config.yaml
hidden_size: 192
experts_per_token: 4
d_expert: 96
balance_bias: false
head_dim: 96
rope_theta: 50300.0
lr_mult_o: 3.0
max_grad_norm: 1.0
decay_shape: "cos"
max_seq_len: 1024
max_steps: 8381
dataset: "wikipedia_en"
Below are experts of layer 2 (counted from 0) of a mixture-of-experts language model. Rows are named router (the router's row for the expert), up (a neuron's input weights, with its number) and show model dimensions 0-191. Each number is 128 + 24 x the weight over its row's rms, rounded and kept within 0 to 255. Numbers have three digits each.
After each expert's rows: a language model's description of what the expert responds to. This comes from a sample of Wikipedia text that the model never trained on.

# expert 77
router:138148118120148149167143108163102107121160092096091097111137105154147153153108099137102142133139161118122107145122096107127099119126097152137131121112149089160165093155125156133110098136094092135158156120136128156096140133140109163094161081112102154133134089143105097134100102140169152154139107103084111102090122151138165099156093144117135128153151160139150150156154165116111132106123119155159123108156158136130156089098110133143158149149114102158154129097110093103149131116093098156154116102089123139156163144160155113096145164119155100135152108173116153104094157121099158110
up18:100085128120136093142111173131134145119135152123106114105162108158098152116128170103117121125122130075134135179081097159093135145110120078120184120163159135126149139134143143140127155120147142123105119148108150113123111106135101073138117134113170124106143097103092129163135112136137152158143155150152163105156156124140131144133138121140154141110121127159130083071129090100155144142142155115096124119118187137095103183162111108116085107135059159132141118162162148138080125118143125112133171153111147122129124125135128132071136113105131119130111138177148089129122138104132148142
Spaces before numbers. Bare space tokens in tables, dates and scores, usually after a pipe or punctuation and before digits: | 7, On 1 July.

# expert 36
router:111084095142142108151129096095115096099156112103147126140129093155161158131098101101112150149100150121154104109169151105135102147147114164159123109104141113158145131114134152111099106107095108097120145115132143150103154155154113137103157147082111154166150130155105110100123147105111162124125150149118115106104107099096149103157095155178113111159129155139154143157150155087152089090145127145158151133152154105124156102103096130094144160100104163146148096103114097103158154161106106155150151152152157143149149154142155127114113155159148135103134151152107093152102148152167148093
up0:165150146158116097121171126113182133128119210135087126106149122072122128129100100126105102131098132135113180132117152150141112138158143117074174134179152151085126085106121122132136166118112144129098152122132120120170129132123107126139108062119149126121093180126125110125144142152154106122103191131128145113130103142157123145150152144136111119116106110145114143123128115107124106160119102135124117101132087116145106137130048127140152104149111113114130099107182110111123148090133135166157104110149153137138141125133109144140148125143131171132152149153105143108150083125126089101
Common nouns after determiners. Concrete common nouns right after the, a or his, such as season, film, club, city, agency, loan.

# expert 59
router:120153120130164141157151150143103097101166109136150147149102098153157100104101098112098157157116164108110147110141122098147099157124141115120157101128156100152159096103107155113097089139122097105163120166155106160096103149106153091099097153113098160116145124159112096108142107161126108117154155118152142102134096125128097097159096105104147151154149159149116098141154155124117139094150104161148133098141142154145153118096116114160161132124145144162152102092096133097164145126094099114161145153154110153161155132102103128157134159155147102145153147140100105126100164100159159154
up8:113115148138122163129154133099063123130114125098146143117127161159124143126100110117142137134153117208148168121069138125130144095112122120145099164104152191142154123145120101109119131127131155132124098096105120132098115162129167101164155114118148117149100095132126096121142162138084150152104125125144190110112118072145157087063128135125128109130125125124076114146139146159136137125149113154125121165176114140118155074110125161141126133154110088122141100123133153137135166113150118144107098111151109101106100132125148126104119141105145165126108137094117129174140132122146120072
Digits in numbers. Single digits inside years, dates, coordinates, scores and table figures, such as 2 in 2023, 4 in 32°42′.

# expert 104
router:107125131141157126152127161093091102127167097094099152137106100158099140127103093121091150157111154100155108121119119102130091124153132108124135136100160096162146112144088156122097100106136101141165115142134158151091159155147144141098152124140126154146155104151137092084100146151144141094126155113140114104084111137093168106135097148118123160143138156150122112154158152142155123095118134152154168108160160114153166097099115093109154155113100135142155138104106150102151149146112098121156104142140114153156157151161165162130120152126164143117166080171104155089106144142139153114
up1:121109134159119144089135115102097120143143140130094124094111115122167111068116124106098111132133127080113130116156112143170133129131127133173126122177171104140138167106122112122127132133143158140120126110103147144110125141134094070118099120126143095142171121131095165135163104103175124124110127161106140106146131197123110116113171100160114166110119138141162119119142095150116093134202166129158151116096129119115131124139139115139105131117126167092113118119124148182130145105101154089131131137112157149088093072116150152147167148086109160119121162144130115162104133163124108147
Acronym capital letters. Capital letters and pieces within acronyms and abbreviations, often in parentheses: WHO, ESPN, NBL, DAMAC, VIP.

# expert 53
router:152138129155160154159105139146106107127100098096120128159168133155139158106129096110094161123137155144106096121148166108160094129156160161119149143093115095161146166104125160133095098087154110103125119136156153148093107153156116107091155118163114158115158133160117096100095091159155106132144144117150159100086108142133113093134094124134155137148121159095144136136140152095162171125147122151158120108163149124110154097098103132122158145162099149130144152098110094101148158150104099150135141149141152139158141171115102161145138128103156157143109145148098109168096152131119169132
up0:109129117167129142149133124151087134128096165118140151100122152103113118127187145115132137142174138130112117136114096070134148136093162126120100097153165121099145131137132158172136127165128112101147120161133154097119157108133123099118136154130117133113120150129145131120130143137167086119117151103154153113132148067103095135096129121080122119156109128092098104085115124136129130115131139133142130134116093105067116137139158146105146179109131147066147138127121113097102129142100137120128098115070129110118161140181103127113082151098115138130114176130125180123160093195152155139
Clause-joining punctuation. Commas and conjunctions linking clauses or list items in prose, such as and, but, which, or, when, where, while.

# expert 84
router:136162137147151096141118145138137101095164099116098163135163085149131174105130102096131159159161159153104086111119129097154107151154121133156135096095093090158138146124142134090104105122136117125097158125130137155110131161133100089105162116147143154159147124147098095107110105137089158137103160175132111097107091094133147099113098166112134153111114151159146164153150145101141164098096153152162142101146127094111160103101128133108157145128094128141165132110097119091151156139105102152132110156162121093152168130128163151129132130132138145127144146170118108157099165121123165129
up11:089130088126130169135079183147085111104159138122134115099133139146110139129121157128119128113160116134124131126162168110121137093170188131123116132182086119126121119133116155141160157158124123118100141119110152138107051130151116146157128108141125144107111120145143156118088117138148118138126148154125153119155146142074149111129123085103180160134156083133101127115113149179137146122173183108120120115083088097126119091134148130108108139163124078133124122142165139148138111140112145174139149121157103141126130131087137093119127124107156128183091112133142106150140156097146116125
Subject pronouns, adverbs. Pronouns he, it, she, they, her starting clauses after periods or commas, plus also and -ly adverb endings like suddenly.

# expert 18
router:119141136140161108159134130106093095111161098100123116144131108153145135123092094098102158149136160117156099102119116098132091119151113148130142116099158100164155115128116157129100095104133088118141144131150129163093158163133147120093153118137118160144165099163133094095102110141138149110129134139107113100090104108101150091136095154139141127146138165140150132165160158117154136104112123160153155101161158099134162095089115144124164117137097118156162130091094101097162167166096089144163120157153142155163167149135147162124122162124155157104140134161092134137095161108123160110
up1:134176143086150207135158081124078107152107118164103113148119133111139116123108120136137134122169112147148127133094133078128137124131063138123132096134103137147165136164149134142154177159122134122146126126142099129145111139119131080128154161136165133131120153118125128149148090136109142140127143124112188125098140113158091175137113081088120112102109123075116132139126102149103124154105178149145109107110097130110094132133157172139154158088125100117110111166147138117076113119186148134142101138114111122124117128107140113099078155123155113134122142128125160129142116142106117086
Mixed reference tokens. "marked" after is/are, "Note", "et" in "et al.", second marks in coordinates, and mid-word pieces like chem-other-apy.

# expert 42
router:121149124136161147154154144146097098101163110137154137145105097159155109113097106132092157155109163103104155123146122095144098154140128116112161104129160097139154092099108159123101093139132105100157113156158121160101101152109148097099100152111101149113148121159112095106137104162113106125152155128157141099135089138129097094146096098098150155155148159148126103142158157119116144099158096159152137101145143155149154133097114138156160132113146141160156100092097140097164139131096100111161147158148100153162155137106102137158149156165144101139146136146105101113097164098162158145
up1:125110178164127143134127068149128129163124104153054131102128128124096152143128153114122111126104141137113133131080126129128118146118157167132116189153129149144111150161102112114099130083092142136141123110115164127103128126105123090133109102086143111143103101128126123175119145112131137090097132090158151157175140096151103125142114148100123146162116106092116158100145165133080104125121147147112092098117126114130119164120129171132113164138097165138126152110141078089132102115146134184108117134131118102117090110150134108123145129145084118154110134147195136173141115103141121110
Digits in numbers. Single digits inside longer numbers, especially GPS coordinates, table figures and dates, e.g. 39.37222, 22,307, 2017.

# expert 65
router:142154123160156147154130134114105104121125110116144140141159127154117134128097104113116164153124158169102091111155144101157105117130129148141152166098112117128157148110149137154095096108148100097124146139109097160117106147098148102100104098103097154098141118161104106099159143142087109116094138107128127102097093104080115104138105172168096089093119153130151123162143163117154139175123137159151156102148160125099153098104175128150156139139102140154157172103105106100154168144109100153161117147142142144147130128105168132130123164143150147147108092158100104133097169141115164149
up0:109184178141128164145160137147154114085132126161162148113098140098111127150155117194149111135148120151100139152141123186101139133104134110136122131136119131115107136149079106116132121118140121099157108155151130101126123102144146164119108144120121114109136086156128113089125156125110128147112169132174137115131113120111116119144131135142101129164128126118088158141078165100147088115144093094150153119110119137125119139116157117166150084122150076091101121142142154116085113124162124078125128143052137146162145138112099112182101152157092146117133113113119107123127153101170100135
Prepositions. Prepositions linking phrases, e.g. of, in, to, for, by, on, with, from, after, during, often before the or his.

# expert 67
router:090176120169146100135160161111104105104150104107102162151096102121149158106104108106117146138158148094135108107128128117159110157160107097151154145114166095148132139129084167106112108122106105114098128174148136148104155153127157112105140170173102147159159117154101099106095158151138145103155147148116137111109114097101065110160109140085136118161113150139133094148146149130161107111156129157155156115145148110128147107110113094103142136128109122145152165109109118101153156151107095101143114135154136082152158143114152148102102156137137153102133106150102140149104145082155143101
up0:124172115124145148135154150172112163144123143115132127132066156118118103126095154151140107120123131146100130128151107172113162113142140136081145115159141135120080128123141129120123115106184126109125115079126195156113108149086122111137102172152158114179131094136147120110148094112137068133113073153143125123141154145143162122091125146125131147145176128100147152116126128114111113161126156127184140125106130096174106122140067148090112148133103131123094102134113100160137115105147117134132185134127100122142139106132103155120116101088150153074118106110129127135133126130173107112
Plural and noun endings. Ending pieces and nouns completing a phrase: plural suffixes, -ity, -ism, year digits, States, years, time, e.g. engines, rob-bery.

# expert 87
router:143143135139164129163116150095082106117159097090136117128153100167153138141094094112106159152147154124149104108110133098148096104146128149127153114102156105156161116151122144116098098100146092105150129127154121155096161142127147126101140132141102160124143102154125093100103105131159144112110142129120110100095103112117150099137097157152157135142151158110152146173158155111159142102102120150153145090158163108138158092094114136150167099151112125159154129098096094102163155153094092147164105162160148161158148148129152154119111155115155154107134131161089145127093155089118152112
up0:077134114118100161134149086119133115119102138133113130119082137134158091116157109165116152117105097077089158159104127157168127148178119138091156096124135107147145136111118148161156123146146083139132144130068102096141122173133150137128118105162122115118120104122133146135126151134066133073189140087095144148115156143090163109089142132101125106143113108072107145118131107133156089142122120124119166132153114134146122180127144116096100140100139107110133108136166111147109089173151092164090134139166159137140160153126133150103107125140135146118143109128150132135109130108141130137
Verb do, odd pieces. The word do as auxiliary or Portuguese preposition (do not, Ribas do Rio), plus prime marks and stray pieces like al.

# expert 118
router:132153136149155107149144121094102103113160100094134107165135099156149122115110096102094157157151159135148107098111145096150097105164115146128147112099152103158155113144105143134100095107150098117147145134145114160100158158115142106096155099119099161143158109156135097107102117145160150127124123160101122105097105105103152098150100159129153123138130160128161125163156162101152116103099103159160163096148152100138159096095135151140158098117102132159158144096100102099161150161096095150162112156160155149154154160130155150113120158136155149108139135152100131137097160101131158100
up0:086097141143111142133094148138116133106115156103115130124202122087136158138143137116164126140084105138140152133147127128123127105151131153173149104141147131072163129129100132127121188161123103148122135085094136125125122130154130104144126136134129114119108138107100138175134134137142094130072155161125113141157111127115110154118119118104128164152093117117113122119135134124152123138160131161108143088149177135154153121148113181119143134073174169115116124156103101161104111066128129114117118105134115117094148069132140118175098159151074168148139126126144097105118094120093096142
Word-start syllables. Early syllable pieces of words and names, like ear in Pearson, Dearborn, earlier, ater in Waterford, plus back, Black, Red.

# expert 29
router:137134129153169134159112144136109102088124134099124111130140138146142138110115095101096157142122162148141103114141160098153086139163152150119169113092120096152134160096139151104098095095149098092138129119164147154108118157102146120095131132136114159115165114154106097096104101133132147115146154146145129099092093128135129097142093132154148137116110159127157133155161161120159149099121130158160158099160154094133170098093106135156155146148096120154152097091128095098162150152096094135166117160138160122160143133102163157098105150142160163140120139149104097166093137131092141151
up3:112124115170110137141128092107100168116155115146110143091097140130109116090131174133122087097113120173115096143108082164133143116099122134119137137101111108125072181151106088141136155135127130078119149123174109113097131172117138108089117109104131142118109093129131151102118122128151099161164130125142127138153095142096099152118115140100122117113098129175108116122103174157132106159097134116145111156112113166098112151182144143120141135133136136143114134144125159152121165114107136169132154138080147156128120146118088162103105114154069095130139123123098144110184138163089107104
Infinitive to. The infinitive marker to after verbs or nouns of purpose and ability, e.g. in order to, unable to, measures to.

# expert 14
router:120115125126159122145133128105101106145150098091144110167133107149140118123119101103092149157146160156161109109140142095168092116159117113128162150112159105159151115137128159125100091082146103103144126122119131158101140153094118116105152116146097153128158115155098103111107136156161153102129122163112155105089152121095143099126102160161147145129145161084151155158154153129164145099101112149152153094144156105118157096091131096143159108111096095156157095100112095102161142160094098144156132160160116157164156151138166148118150158124154162103125124156097132145092154132127147111
up3:155135098131100127077121131179135162108098123151129105117147091110147147114149136117128102161143122144093132113121149126144132126092142131114137095193099141154085115147112129164162105112142117150146152174122145148119047137136153101112134164141119127135142152108151125196137117146156106117118128162120144182133137117109101090078129105107157128119112134097122133139128121135129136101130142149089169115107145144135146163144121098146103130152133148091110096143092123129136136117143121077139124135096102110146124091162145127087111124062102095103121114131141159133148112145195093107
Mid-word consonant endings. Word-internal pieces ending in t, d or nt that follow the start of a word, such as pursu-ant, am-end-ments, Dow-d-ell.

# expert 22
router:155152152164156156164091106112105098109146117089108128116146133099140147157149099103106115097111163154107089098101158101163101100138140133105149134115142127157159163115134152121095101099148100099131150122161121162091136157160147120097138107112098158114156113150113091098157103162135124124128154153129117104100096155146126101159098148152115107107138158155136129151147142156152110098121110160162152099155141152140157105098096109156099101134097124160162126099099118091157151114100096154147160150140130148160162144096152106109116152110159152125155136150098134139099153085105161097
up0:157186127145135119125096130160127123134150119123074165118143148186087148142149117129156164141115134139127092149123078152139162125170152157114095142124135138110142135153119146095127102061124124120099119127107185119131150136128135196117153151166118119125125119155039126119158127125118089145153116119134202123137166132148186116146112127126123146158111143111151097143127163134151141134091150100129119125099102122110120109122119130141123128165136099133082139114143123135120101133135136124159125166079158165087118120142119139139135116126129141120103100131142137176160093126113115122
Line breaks. Line-break tokens ending lines in tables, lists, infobox fields and paragraphs, especially after pipes, periods or heading markers.

# expert 51
router:152164097146152123156140138159105108154156098107133119103137094153128163154104099130103153146133159112124153129094115096151098099101112149103140115095158102154151097147110122137106104132139098121156157118156093153095166152091147091105158162109145158110094096144152099096113110142133138107120124135122115107097110092145155104123099154114107111114157150155145126160144155148156153116095114152144143107161152097090156096098139157124156102157143122153162131097102108096160145122108097140156109129158093158155158162143152156100096161106147106096157109160100148110097155113106156108
up1:189090134078127152117119083152159151153131121114092099144084139136176123126153165193128111138127113121136185143110141126127158160113142122160086142126123104175127105117178168132123111121125129150105155131105108104133118101122130111140137141144157139118082144140131139155134105103122110141064066101141151140136120154187126135153153149151139160103102094147098137092141125126133154070134161105087105118144130114128107156132072131143112146131137124124116122174111182131127095085123158102129126141137107166144099130095129139126105133130128108142138162129123139094120142116137123129
Capital word starts. Single capital-letter tokens beginning a name or word, often after parentheses, hyphens or quotes, as in D in Drowne, C minor, P in Pld.

# expert 4
router:121146151107153101159115120090093101116158106089131104116122084148158109104099100113109160135175155088177094108103151100136100147125127144121140123105158104158153149161095140131106105105150097120143121114151109156096119153118151126097163089095107154151139115130159100096110160125142160104107133136148144108109110106078125098162103154105114172133124153123152106145149154141121144115105138138138164111147167096161151100101154166111150135151106159157160126108117105099160126161102105133151132163156160144149146145180160133107128136177150154142141130148099134150105149148130150097
up0:135131113115130137128155172134099126094136109127116131110149144103117150146120137178111114154150119167111128096094147170165150143144137115105093118122127126143104115115175103142110142160140156137129110131096168135162116130112137145109117153122135089118116133134178139132143099118163201161133134146137147124120178201111089107122151140126142141094147113078119110102164090147121111126180132102119140141082123149127145143141125130082118120148147127106107121106105127126148127117113139160113201100100135097088108073153121099135130140133088148126161167123152164112118150121082118086
Adjectives and adjective suffixes. Adjectives before a noun and adjective-forming word endings, e.g. new, national, American, early, -ical, -al, -ary, -able.

# expert 70
router:123141135146161107156136139129091095120166096095138113138141103160160117110102096095096152140140167124145107098125126095153092109152112142128148129098137095168156131138110161129093096118142091120150133134157121163092153166118150114097158107134105164125156106160148090095111113152123152136123141135131114097092108114093146095145088156128124124140142160135138114161158164126156129119119117160163165101158159100139166089092106142131159124127100151164160128094103098089164151154091097146163103151153154143152164151122156147115133155131157142122148120163094122126096165129112151097
up0:093193148104136137106137138095123154121112152144124134141152152152125102077123139168118150153101131106061116107154101107095129135174143126109141134100099117114103115135118160143100141119174123167139135166101165117163115141120109140134156113180138127123117152104140134140151116131116158126155156118082107126088114194097153113103134150133154089126138137158150142108129099090130133105111079143105167112147061144122129126113117067154130137136106127141115107138161137143134123135110139109076119142104161122146137143131119130177175127113128113174112094129096125137173151142130128159
Indian languages, mixed words. Language names like Tamil and Telugu in Indian filmographies, plus miscellaneous words like during, against, Happy, DF.

# expert 55
router:148157150129163118161114129132102089100141107096131129114150112161144103099106095121104147121108166137113139098124152093159093134150154160143160110099114099156156152106126125134091101094156093116150148152156128164105116162111141125094159107113121167105159116157145095095107105150120128141121152124129131108093107143128112097147088162126131133133101164138153121165158158106135125112138103161156148098147140136142163098093116136130162151151098145157159103094098097092169137163096098149159152165151154133160156152114163156100111152111164149140136143157100126138098161142090166143
up0:181119105126123092126140130090134104169131157122124131152085138140095119118140129170139094129104099175122147145132113176142124108129149117145164165132177121129147126178130108142157161107117105148136114111121128108095163126125135139138093120096121119158122146102146124109144083099151073144114131139107115156130151154086144112089139122101114128106108123125131130101142105149109165149083151127141100135179138120154126168101125102126120147093114125078055149165110145122105124084165139119128126109148111141111147134162130130098181072130120154118192093123120091146137131140145153123
Sentence-initial The. The word the or The opening a sentence or paragraph after a line break or As, plus table pipes and quote-comma punctuation.

# expert 79
router:130159109149155144120149147148102096096151099099154142142122097160160100132102093132104151144093158139107148136119105108152105154158146109135149112106154099117125109092103158136099103110131091105135151148138134163098117158134149099098103148118096163100157147155156093123151096130139113161156156152160107098122119163122096092155091109115149136135160164116154097168157142126148134102141101153153147100165150151155160112098094139153160112107134152163157093101100132090166111156090097115129139154154110163159152129103108113146158155152132108129102129134098112108092138096129160154
up0:173122144125116106124083109141117125119123137138114122146129113135101087040135107152140135133062105136122127094122131179140131145132129099127135140184113159123071128204164112142102150147117117119104120141088130108112096130162137109134108139130120105170167147127164140134127090143105174093142120125160118133118131110105125166134159130125125130111090110133094148108123093150123166149126154121134132145140108119133153145162168072125166128139132154154097120116151125121109141151120139118116103174128131113109080138119120150159136114120129118141130122101158077084141187087130115104
Decade digit in years. The third digit of four-digit years after 19, mostly 8, e.g. 1986–87, 1983, 1958, in sports and career tables.

# expert 96
router:108155141121166128161132149096117098089161100098141137131130127153137146134101100105102160150152161115152093096112135093121096140163132141152153132089153103154154135109134153125092097095124099113135149119160143158097145160139148138094140105129107159131163120159116095098108105122120125118139147116103107095099099108124158094139094152150136153132116163123165144163157149100153130103108144149156158109159155099141159093094102149144159133112092138158153114095098096096165160159095095159162142162139164139162135147106139154101108127146160140105121148161099138162095146103111158106
up7:122136091133127100151119107119107136113119173169120103080115142140095122121145099163153107147128115108120164164126129126127108136122142164160124091123150126098092128119137111110163128124138133130164098120095078129114122098142062128118168104134106139157129136109086127124119106105125145181137127103117107117154145151126154123132134074136172115134134129186138128115119171128157177114147137133123098145139145132131115129159118099152074182135096117064130119101140124134145145140121118124129139128122117108186129126104138125091096103131125143136173153090136128121194105141198161165
Past participles after be. Past participles and verbs after was, were, been, mostly of moving or employment, such as moved, struck, hired, written, renamed.

# expert 58
router:132145136135161118160128138104108096104158094093142127129149113151148132103098092097105163140139167123142105095114153092140091134154132135133154122093142101157149142107128151127097098091145088110147148122154128166097145164105143128088154112127110159129164105162126095096105111132121139128130147133104119099094114107108143091134093158135152139135119164135159128164158155104146137108124133163158157094157163101144168093091119134141163123137090145159157123092097093092164148164092088152165127158151162136163152153130150159101125150136161152120129145155096145150098158123109154121
up0:144116116144165163147113136125161126168133110142164112093107139117137077101122144133105085112094121159100124135116136160121098077131126139173133111111121155136129168087159115103134122146097144114115129130107103105182125133079106127106167166087143143105096142128123161130139121130127105133156095154107156139153170110094135163126151106168096143130158098167106094130160155179137148131086139108178114134118144138114098142145152111116143093147153105139086141141149120112106116109140133072164148136132146121102172104152128113131127116108118113125188091115127146081146098109104115152
Verbs after auxiliaries. Main verbs and adjectives right after would, will, was, to, such as last, keep, failed, continued, went, scheduled.

# expert 61
router:121138130145164103154142121106096093102162087095140117150124099152156138119094094095097157149146165117148104092124131094144091129149121139138134126095160096159158124130109151124098093109127095117139145134148118156094150165128132121098162115128112159146156105153115094094112123142138147117129133142109115099090102106094149093136096155139137122135141165136150132160156157127156119099115122164162160098156161097135167095093127137119161133123091135161163141095105094093162154159094091146162120160160146154161158148130161157117123168134150157111147139164093128133098160119127157107
up2:190133155116117124119124162119131139129101121116116106139147109127137140137127135126137119089133157091140141106115108118177151107181162147129139082136131171141147119129118139143120118164077204172117110077111096130143113119079128136111097121102151111122125110104143149106132111085134080131151111100106145147107144127080118122116113112122147162133110146130116078119141124140120145115152136132098102134095077150146105098140168131144113139160108179172119118129133166125103137131172113119138115115145112163124119180126152167163174096099179110126125141136150077132114149120149151101
Common noun endings. Noun pieces and whole nouns completing a phrase, such as en-force, chief, out, steam-ship, game, station, series, plus Thai script pieces.

# expert 85
router:143149147127167105151119129122104095104168103097117123120147096151154114121096098097094151140126163117129117090114131094136089121164137149110139108093139095160161146114123156128099100115149096134149148142148119165094136169116149125093159113134117164113160116149149095092111109138122139131128148132132113105091104122124137094142094161121120134129118163149148125166157161119143124105111112165160146097152156112143171090095104137142161137141106138162164114090087102092166150151092093158167142161153138146159162158130160158114117160117165158123151125160092127134090160125115159100
up11:112109137131129113145124156119086122133133075139137173142111137088130106119129088140140188108107148137137146160160150135157129120148142139118128114123126111154079141181125119097124142147117105139075158148135158072150159148121153110120125143124122130110140140091099151148095120144126103094156157149097108088143138128113118155081131103123137126134161130110084163130085086101126126120109153133154117157158170130118101113133114145029099148127100131113123150111165142160127135117103159134106153107130089125100149095103166111159115167143143094093130133120129109148170141094117149119
Possessive pronouns in bios. Her or his after verbs like began, started, until, in biographies, followed by career, death, degree, as in began her career.

# expert 103
router:121156148139156111155128124119107092106159096093128119126151097154155113110099092096102161137134161125130117093116147092145092120145142147125149105093148094160161133114107145122097098114142097101147151154146111159098150164108147114091156121118124159122158109162136096101101111143125143133116146131113128097094112121113131090136091155136128137146117162152150120166156161106147126105122112163161158091151160102145168093094112141121162138142099139158159123093096095100164155160089095159161132157149144143157162158124156155128118172123159153127151134163094138127093162124119165104
up0:113116142127121087176103208144148162115067111116125121110142156119119120152203127146163137135099141177112128149147142147128139069090172095121141103109131117121120116158105109160112149117128115141132101122166108134112109129121123161145092121181130100097147101151100105145095112159080154122157105165132081142153153118137112113137168111149135112108109135124135101121092118096126145143184178115140146122154113174114149089127108114126133164139111159133131108133103104104107088148116112109145154154132121109174140130147126117136150137121110125139104081147129109141153129141122102134
Articles and determiners. Articles and determiners before nouns, mainly the and a, also his, its, their, including St John the Evangelist.

# expert 37
router:128163135120168152149155134126108104103136090099141128160121100156142129121104083130092161138130164121104110138144135090151102156157132143096141116134155095157156114107110157141094090117145089115165125138151115171083129160116140104093114160143094164097153135134131090121111101135132103115133157139150118101102097144120114090154088107111159141147124171143137120145168155116119130096130117162148139094149154151130171095086107132132168140129127143160166094084092097087172137117088086150160132163158133143152153135110135133150150152145130110147139122144109134122092151097145157158
up5:127135115116133156095139080146137184166133138142106114130143117132136152129151106123169126058126102120105155143110160163131098167076142144117126110111125103159121093132115124108178123138129140140133140158114153107150144105189107104121123135173130148144106120127078116106156138137134145103136131102100092138102142140147131128126126157122102112148120127169129128138102155122126091138127121111152104128094147134125116104102082149129120133150120124103128121179167105158152084165123150131113115124126140138152105132125072113093205121079129111115109143143187118103137169155100065126
Zeros in thousands. Digits, mostly 0, inside large comma-grouped numbers after the comma, as in 50,000 deaths, $200,000, 800,000 units.

# expert 91
router:126159153123173119137118100135110120135166094109144096159107112162153118140097089123093141136133161148114111140152112091125113129141111110098115101120119091155150141131140161110106095104109094107150114103170132168095145143128166103090135127116108146111141130134158094119095141108144109127159150161143100092123105129122151106142090145154169105151124165159132132159159164108116109139093143165160154088162139144103167111086114173117160112158136133164157098093104092092166120138093087159142132166134105161145147126135160134134142162110125130132120147161140168120096161091107141141
up2:117100183113124121116125123070106148155080151157084153113157119156139084132118131126107120094106157113108150132150136154158136084128139120138140149145159147135154145112170083125095142094128115106121140137111141123131110119142118133146101092117148106139176128147162153171119128128122117118158117075135090131122098169158144131122122118115086104112088092120119136121117106138118168118124102158157100143119142077114151114130111080115120108153116100129143168189151134147105143136122116122129136129159166092097123174140141160125155193109152133113117120130124136115182059138135114142
Coordinate byte artifacts. Stray encoding byte pieces in the invisible characters around slashes in latitude–longitude coordinate strings, e.g. 84°42′53″W / 39.3.

# expert 92
router:117145149124160111140144136101095095129156093096132106160137097149160123130098094095100158158150162117150105107126108091123097111157107134113132119103152096159160127139102156136098092121118098118151117133142114159095147164131142106094154130132112162143139112154144097100102109146139156119120135141143117092094106116090147097135089157140141145134143162143120125162159156140157126096100110160158160091152152096145162093095114144121166114139102135162165130091099095094164142156090093152167109160160117153157162137152153151135129160128156153111143137157095138109091163126130162106
up0:149126159105104142086119139138125137130095181121115160100135186132092161087131138125132160126123101119079136150126153128145131156129158102112120083104099166089123146136121117101169146126100117112106128150115139066123118166135128152159118137187182142092118162142114149101163156129142119131157140122157195118127106103127137138114122131132120090116123112057133141142136157169125165169156129139176097129101148135093130139128148113108144112111148146159120107157137152116135145108128109112084101122128142174104115139115104090105136126137098113124149140110146085152119116129111158087
Foreign-name fragments. Pieces of non-English names and scripts, such as ch, yl, hy, non-Latin UTF-8 bytes, and IDs, e.g. Ch-ych-kan, Fran-che, Ευ-α.

# expert 38
router:128099094126157135152125084098109098103157119100140106139137111157155130136102096108106140156139158117153099132114160100152099100166117153148101106100143110160149114158122150118098103097108106106143115114134149156099157133157150134103156139142138152134157111144106094109100135117161162099109104157097126093099106097107159100143098148139111093145097156123165163160158151120122154118116141146154145101161142107129153101094136146117159116159097085150152148098102102099159159157095098159156109167152153126156148166151136162094118146152168142115149142152105157130099159099143152108
up0:124114138112164110113107140143115176136116126161128167084147116140138144108136121151145109098109098135103123086113105149093140113166147120105135189108180201101165132156106124097127155105125130134122110135143098088136123152140156135157147152096159132148100171161116109127119161152093137177123115111095124125151136110107121158104106123130121125146138133139160084114103113153159126102093134106148115130102133157100092103137120121107124104086092075106117143139134129124121148174129153157119179122105144138135127165123095099135113115086110122133104064147179125163147140121135145157
Word-initial stems. First piece of a split common word, usually right after the, a or and, such as trans-actions, proport-ion, gall-eries.

# expert 19
router:099103165127157104140160110094102109101157099103133119153151104142145148107108101095106156151133153104153109094169118102104100139174101103102138141104152099146155153093103157111116097165109109119144154151156149151105128156156130127103142141119100155156164105146090105104102119144130141145118159158130137097106098106094157096142102155147147143163151153140107113160155146159146093112110127157150158101136151100155152102102109150100152118108100165150154156106103109103150141155101102119155110160153091129137152137158163149156128151124152166120156134155099085115106145160116152099
up3:159107136135073120086164080124149151129107114139168130147144137161128140132125151106122094109134079128106129139150118093123171121093172135117105119136122109104146106112110101146168136167101136148189152124143138103136116126148130159157149208121156102109078097164153108144139169158134125129105168128123155153166165112129114128138131136107141109111155093134135152153100118095146140140181111113155095111118107129107138146122135070146107091142130143130140127123114163130136095126130136098135089139145120105101124120128098122168116111148072137135128150117126085125110140100059122138
Place and name endings. Final pieces of proper names, especially places and surnames, e.g. York after New, -ton, -ley, -ford, California, London.

# expert 107
router:136151153122157112156102120142104097110137101097146117106158113156154102099097093104121160109105164119108148091107161118157096136156147134137154098096140097155153143097124126135100111096155093113160157152155106156109115163096157116098151112114142161099159106153154098099099100142113147138115153119121122123090132138144103096151097133116124137144103159153157115157156159101117141102125103158158155096123155138149160097101135127116163150141093148155150101095096097094164132157103099147160146148157155134160160158103161160115109155110155153148130137153096152143094158145102158125
up0:119112168121114140135148110113193165126153125122111164156134101088082153104146119088123114146145130130157127112143127128095147117116108112125096161157103128150115145138122116117121136166094166118085119122121160103201132124165107150114107109150131094145104144192102104142122123090160148155114093119132135128175143146083140159180176100117120108162075106094095121121104086110153116145117145076140128116093108109119101143126115131128109095158145103154114120132116121124112122108127130140126128116135105138116109141091089056138121116142141140105150130116094158134131120145148111174
The after prepositions. The word the, and sometimes its or their, right after prepositions like of, in, at, to, before a noun phrase.

# expert 114
router:119168165124146105130125134121106099152162099099136108156172100154152136095094108095099155157161156099147103095116134102110108113115133120120145120116167095151152142098098155105101109124133107117150108168167139145100139160131136103103152119125118151142137104155121102094096123151154127086103116150127114096096101121100138097151098160162145150129117155155135144161145152145139109099101091145151159099155151100152159100098113130131156102109103128163160112101098107098157164152097098129159160153156122160153158123148147162158137165111130157093141145157097139127099155128099161101
up7:114143145156116136153138126123159116120125112144149111127116085138110176140120126129095092099108071142112169123146105153148142151124113116123158146091128113139140140103096153116118156114098122118146160182138134145148167129114081139113160183137144127144147198123127153124162123151103155111133111075151109175103092105145126156131145132113073095157094152164130115118083125110088135130109165114127158138119127134113146112145099176140122125106104147106112129181154125154127165100172136102095086122108099143100161143142098147161134095113113117130147157101134133100159110103136121160
Word-final vowel syllables. Final vowel-based pieces ending names and Latinate words, e.g. -o, -i, -us, -is, -en in Cielo, Sufi, salmoneus, Aristotle.

# expert 32
router:119146137151159103157155117101100101124157096096135106152130096144154124116098094096099158158145163106156105095133134095122098116150113140116133122097150099157159119136099156137093096105138101118145146146145133160096155160130148112095156114136100157137158105155130097096098120148145147116115128149108117102094101106097153096145095156146151126149142163141145130164160161126150111097101116161158158096160156099133163095095121140138160119124094130162157134098101096095161154156096094147159109155157144149158159147145159153135133159118160154103148124161096139122096159121126158107
up2:104120118106128129120133156139152154080129129155125144137125135127112138107063164132124101100095118160109109122149122122115128194114151117139115170137157142129097125102157141183111123098127111136127142153191155092124086145096118111150106143132159123098148132118147119150116110119082121138120159132141131117156102130160155127169168128156118136097141108099117113118113086153131153155118094109120130122101130104145124136144150093123129160111148154094152135141126113130106153153129135104111089094007134130091118141141096164167128128111150142177114143138111121152168145147132119144
Name-internal syllables. Middle syllables of proper names and titles in lists, often German or unusual spellings, such as W-acht-ell, Gro-ß-er, Dever-eux.